Weights of a small mixture-of-experts language model, trained from scratch on English Wikipedia: vocabulary 8947, 78.3M parameters.
Below are experts of layer 4 (counted from 0) of a mixture-of-experts language model. Rows are named router (the router's row for the expert) and show model dimensions 64-127. Each number is 500 + 25 x the weight over its row's rms, rounded and kept within 0 to 999. Numbers have three digits each.
After each expert's rows: "mostly gets" lists some tokens that are sent to it at least half of the time. This comes from a sample of Wikipedia text that the model never trained on.

# expert 86
router:526467518479500491452509516505511519459498498520498504483474500503488524536481475506520506498449461510469476495463519478455464510518494447527496501523469493529484443493479538479511511505510503
mostly gets: " These", " Some", "All", "which", " Both", "Some"

# expert 64
router:523511509528495536536546461502505521481510462515473518496527515472522483494505537523510514509481488496514501516493472481514510486521492529524476469446523538485481538520505556500459482495508500
mostly gets: " private", " pop", " action", " ground", " composition", " grand"

# expert 109
router:508539466474519488507510487467522489526528533484525476507470496519519462494541468471557513482466529530452481500469519500523486497542520515536557508527470484455496490467467485501514523485495452
mostly gets: " best", " throughout", " consider", " praised", " view", "\"."

# expert 119
router:528464499463510523466490488499470486524539509486482541487484532534549536492517485498490537475517484516520505512483463521521488524532503471523509488512529512503506508496474462519513522499494483
mostly gets: "anny", " fish", "ugar", " horse", " tree", " skin"

# expert 113
router:531522503507522492474533509500457507470499511535515503477532498493457516461503475436524543507485465503522456494466506480459492528496470562489514514479463519440525550518456512499545506496462474
mostly gets: " %", " Jr", " Apps", " Turnout", " Pts", " able"

# expert 90
router:553524498536489535478498500501475475513517488473535489480495504492528469482497506515497481476507491519457477560521521502491514490523489521506506501486465514481496496509521491446478526503462464
mostly gets: "\"", ")\"", " Awards", "}$", "”", "\")"

# expert 91
router:534507482527519528552508482513493492498490486444499468471504505496484475483512534533472499525500494497491515468529504495507501512501539518517525474532491515490511508523553536505456488500500460
mostly gets: " GK", " actress", " FW", " qual"

# expert 111
router:500493499540518493465510512525498472469473519460529467536478509504460538553486458442503489520525493521491462473494476503477471524503453475513526487520475553449514488475481464537545506476536525
mostly gets: "cept", "onym", " even", "ict", "il", "pt"

# expert 102
router:505537487511508489516502488488501478473475494461455447489485480470553490465507521516501533513509444530471453542523534518498530475519490507490514474488453529506507541470519509513490533519469462
mostly gets: " Result", " Loss", " Win", " Notes", " interest", "endar"

# expert 69
router:528507511492469439496483531484531466476470532507500495501497491525511512513475485490521491474460511492538462492488446532475497477500492477509485460522489490500527460498510504520526546539505508
mostly gets: "-d", "-re", "d", " See", "Can", "eph"

# expert 95
router:494528547490522549530517522486471477499542464517512521509501490519532447470539528469510508523486506497470483546496497506502533511494461536505504461456468484477543533472517510483494483460476465
mostly gets: " yards", " freestyle", " kg", "}{", "},", "',"

# expert 108
router:484500468467494504492475500459513523538491459497512486522499489514483486469508520499535500504494478509524500509535496501480516456492536532549436536502543516443476450511513520496504452515517506
mostly gets: " his", " their", " its", " her", " His", "Scientific"

# expert 97
router:510530494526521469511483484511488488465547468490478480521517467512508512451446465516563542545499521461483493517465531449484531493466476503510517479473491500500508455468503517529489463486511514
mostly gets: " non", " well", " Non", " grand", " success", " major"

# expert 104
router:453506479525512477485501488500521501469513553526517494465546487531494536462486520498556485536515537511520501493482502516470451489506497541522526502480470504464500481505515493559506530510498495
mostly gets: " Clade", " Register", "ecessor", "istrict", "See", " Number"

# expert 126
router:509509480454496478470503503483514525489504500498537489499542464509510487543494468524529538456532492521501473527462452522503484486486477533499469508484541483514511470499507504558513552483530532
mostly gets: "ection", "ction", "ion", "iber", " same", "ency"

# expert 112
router:500499490522468500532522468505477531489501514462517507478469520512509513502552513546471444489464499513462522523525536503459503472520488478464485500490500499510538526490476483479463454476488477
mostly gets: " twice", " Key", " Way", " issue", "Wh", "/A"

# expert 82
router:507521512506513483520534533522510496509502497452499476460538512511534456501508523538523491523551540513483539493559515527550504464500535534500460518511473495504531489479488506505519488495467488
mostly gets: " Succeeded", " Preceded", " joined", " graduated", " served", " wrote"

# expert 83
router:469496475448510540519465527462506515508456495500493528489501482486530489523470481475554514470501509505476516469468469534525475504520536515531475519542497504512505498527490491504549488468483520
mostly gets: " provided", " resulted", " caused", " allows", " occurred", " provides"

# expert 122
router:514493541536498488546453480475466489518495508517468454487441472480513464479495508535534505478468512507468477489503503485466487480467501513503484486514503522514512466475499547482505478457493501
mostly gets: " Other", "Other", " Directed", " Genre", " Written", "Background"

# expert 105
router:510462509488509514502485536511492535506492483496485549490495510480446534477512506504474496516559463508515466523494490502522459514504510555535483470498511483495486536484537490504564495480488494
mostly gets: " account", "inning", "sk", " set", "raph", "ript"

# expert 94
router:526489532563488530472499495507503460505526473490496493495452505515527500475486510511502532497491510505453492520492487467468506490498484479480491490519489512499492540517480490457483520503456517
mostly gets: "″W", "″E", "]}", " fall", " spring"

# expert 118
router:542499478489469533524479499503488527475509507447516512496502516513519499481503554513472470524533504533490456507506461513492506471514529480518512519486532492493493561513526530488497484511511474
mostly gets: "/s", " TD", " weight", " place", " DN", " abs"

# expert 75
router:494534466484472547480476531539470524510536526473502502513475517518545483484524550491459509486511521518534491545515503477540524461489477528495517509493486495521476538475464490504526473515539521
mostly gets: " car", "|---|---|\n", "{\\", "|---|---|---|\n", "istrict", "agh"

# expert 71
router:497530478521482469479500490496482503478492539496447517483500491513439495481519464524461473523556510496497526496497512497458554444528517459535461527509475520514477536468527488457466489509516525
mostly gets: "kee", " State", " Town", " Miss", " Feat", " Beach"

# expert 101
router:530534551476474520523498486510460498469490489513535494513473518488492503470518513489460483514481511497475478514508511488494505498493457463507502512493520482504529515509518480490464507470458517
mostly gets: "″W", "″E", "°N", " congress", "She", " aim"

# expert 70
router:506495512522472566541473509515498488521478493494502494483465510469530497496505501506470470482500484529461516492506507502532507485517492495483501485461535490536504508524488494469483495496486482
mostly gets: " ", "\"\n", " :"

# expert 127
router:536479524504496509505540503512527482523466459520506473529492518508475539524496524486463463498446485524556536489481482463481519486520460536489502508475513521478530492543531451495498460474519523
mostly gets: " where", " when", " because", " how", " When", " why"

# expert 81
router:477468455491463494524484509462516498509486514452511492495521485461479470459552493517470546517565512509487462522530492483524511480502547488492490497512517459538519529455532540485495534498546449
mostly gets: "jan", "ek", "ič", "chester", " IS", "FA"

# expert 98
router:532510467482474552515472462510531526523470539507526487462512536540469500477507513482527468516490540534495527495488459517490499503483535456499520541443495518493520501510515488489529538500487505
mostly gets: "/", " †", " origin", " station", " per", " above"

# expert 116
router:510508489478486487478483531538498473478527522506485463559492505529485519500487494517559548469517470468528480509461500476506502470496518527537510460494475524480506500548450518553518480482554545
mostly gets: " time", " since", " However", " fact", " however", " Later"

# expert 121
router:477533538515530476460502511492475509478498468547512483438493528498491520518516515527504518467476503483532542477466533507460511469510478529467513497500516499497473484463514534510469511481492503
mostly gets: " =\n\n", " This", "This", "According", " According", "As"

# expert 114
router:482518523521510510511509507446496528486521455526490474498480511489500533513484509498514492493524523522508508495483545479445459443522511526498517499495504524517514515530514509469463510483476473
mostly gets: "DST", " Spacewatch", " LINEAR", "American", " Another", "Scientific"

# expert 92
router:501533543535515497549484498491495471516504495486482532483455544473498508456483530531488498540504500523485500484531483490516493498488519444506538531489515484494451541471519511532515501492477516
mostly gets: "idae", "son", "mers", " Nick", " Dick"

# expert 103
router:501456459487474494523469517520486518473461531448501499483530481522486519493476498482495542498460481492529491497480495486493493541484524540515480456504503519482469493492451524508547519544497481
mostly gets: " ground", " Bull", "ft", " Front", "ank", "wh"

# expert 124
router:484492518491468494522472492500466452476482514467471518499490501527499506486522505525502513504517515511452502515502493491505501462500487474485496526514476447525509519518509547445491463482455542
mostly gets: " six", " four", " three", " five", " seven", " several"

# expert 120
router:484538466495466493526514485499461489489523474498507554549508520523478459507516536491486517512524475461521511525484502533507501482485512489484501480486487571509504525502437501531513471524545537
mostly gets: "yp", "amm", "ram", "by", "irm", "rm"

# expert 106
router:515501492525473529545466487501490496509549491517482535499508496509501494528492467550453475456479541473480494513509455472494536465465509488490473502484539469468514471466522482491477491488520488
mostly gets: " Your", " Book", " Dead", " Special", " My", " novel"

# expert 79
router:539481503476478523470535479467485533490479459513477505502523475514452480471496509532512513546492500531484482531444522491472522510527496460513480509496511469480492532503484525461463493475503479
mostly gets: " general", " individual", " man", " band", "boy", " public"

# expert 80
router:456526538494459492485472494508545529535456503493523472519518494489480474501460457483491526491491494524445455500471497524504531478489474474511492469498492507510481505545532489485508517468490459
mostly gets: " deg", " rough", "-e", "bor", "if", "-g"

# expert 100
router:460505506518524540444526448486478526552537482486517487488485445479521494455467479475522473465522530471504481527490494495489464484513491517519529494491495525481509521494486481512495525526510509
mostly gets: " number", " source", " extra", " value", " lot", " maximum"

# expert 99
router:517501516490497523510547505544485515489544523472515489479486501506546520507503541527494498506451490473547475490493525498524475517506482514496458455531493516514503522529454516492495510505518470
mostly gets: " They", " they", " It", " may", " she", " still"

# expert 77
router:476488476483531479475480495455504497520506488481507515528522517495467520515519526525510484495513537480490486501532491484483519515485505505495531507508504504510485546534517466510527465489462501
mostly gets: " election", " Census", " census", " inaug", " Coordinates", " politician"

# expert 88
router:460495523492485476501509539513465486486504462495498480518510460487492506496453475483486512531488513499554483500536518453488522511517518502530504516523507516501487514493468508527509486510476503
mostly gets: "New", "General", " First", "First", " known", " Previous"

# expert 73
router:507531545514530521503496496513486457547513505472506495508502526487516487526481475550486481475506484520473521544532538510510522473495523437487470488501499453467498507450523491507477514481488460
mostly gets: "feat", " van", " brand", " GBR", ")\"", " mix"

# expert 66
router:501528519532555509464468505492508453460493511459508479509528477503541514472466470511479507479537509505473469547477544481521497509529482500513520466504512513497526452489540520526541480520508500
mostly gets: " off", " el", " real", "ral", " central", "-off"

# expert 65
router:525506486483496456458512502516525519472508486527511488516493495497468508507456463489521520483499527489503484483493510527492457507480484494511534466517488503499506496484466476545535509499548471
mostly gets: " Mot", " mot", "ordin", " aut", " etc", "-in"

# expert 117
router:466495493486499490499522517445500548472529522488479498500508502480482502496484478492517484526503530464507532481467482443470499524490519552517501459483519531468550530491526505522462471473494469
mostly gets: " JPL", " Died", "born", "Species", " footballer", " Spouse"

# expert 93
router:502515507484450556515491490506465520485551493469527477445517524510488497434504475532456472482502479474476497470494520484436509500528525469513497528472477487518508501529525488497489493525510528
mostly gets: " Hot", " metres", "/h", " (−"

# expert 96
router:519471530468514498454501516517490492511515460494521515512513548454480479512544494526483503534532462487506487520524459522466469506479505453497511507525515516534532506489480473570542502489486514
mostly gets: "uz", "z", "ı", "ür", "ú", "oz"

# expert 107
router:523457505470519498482495449540497492449474467466493477524470483483527485543496464493530529478491481519499536527485498524552463533511481549498525490543474526450512489489489506546491524507481523
mostly gets: " suit", " return", " avoid", " arrest", " prevent", " ban"

# expert 125
router:529530469495473487484507507536450532486510474515502513474461467534511509502532475489490479542509474471532461527515514504451491510463455521481468521476475470473511524501522487483514476508486465
mostly gets: " Billboard", " Tag", " CZE", "″N", " Summer", "iversary"

# expert 89
router:460490450506553521523500487508488475455521518519525481522518463493515509481505514508475450498467482499521510475460498470494499533510477529532548533522513538462468482493485499506476521526503484
mostly gets: " or", " much", " very", " less", " little", " more"

# expert 74
router:452464485467491500473469514539473451513486478464501499527474539466482513522509487467469516541462467546529492509518504535512543511459491462491493517528478507490472520478476498525514476493510502
mostly gets: "g", "gn", "bur", "Mar", "pro", " Wor"

# expert 84
router:532457522481508481468478508494530488492468461488525480484459504518502530507455504493499509447476508495499501514443481511497455470500524479503485479467524466517479471470541495489506541499503492
mostly gets: " \"", " “", " (\"", " [", " '", "—"

# expert 76
router:511498482468522504509501472465490491511510537538502491515509498505509504532532494501476458528526512482531511444469516496461531530546472530500503499502494508462482483510492509456457545530508516
mostly gets: " and", " &", " but", " or"

# expert 78
router:513481487479455474489481496493466460489499488483523527501471567487480498551511529474464492531470479469522499459487488509492525518514488471485484533494513534485473517453483476552492532557510511
mostly gets: " From", "From", "ha", "-n", "oss", "idd"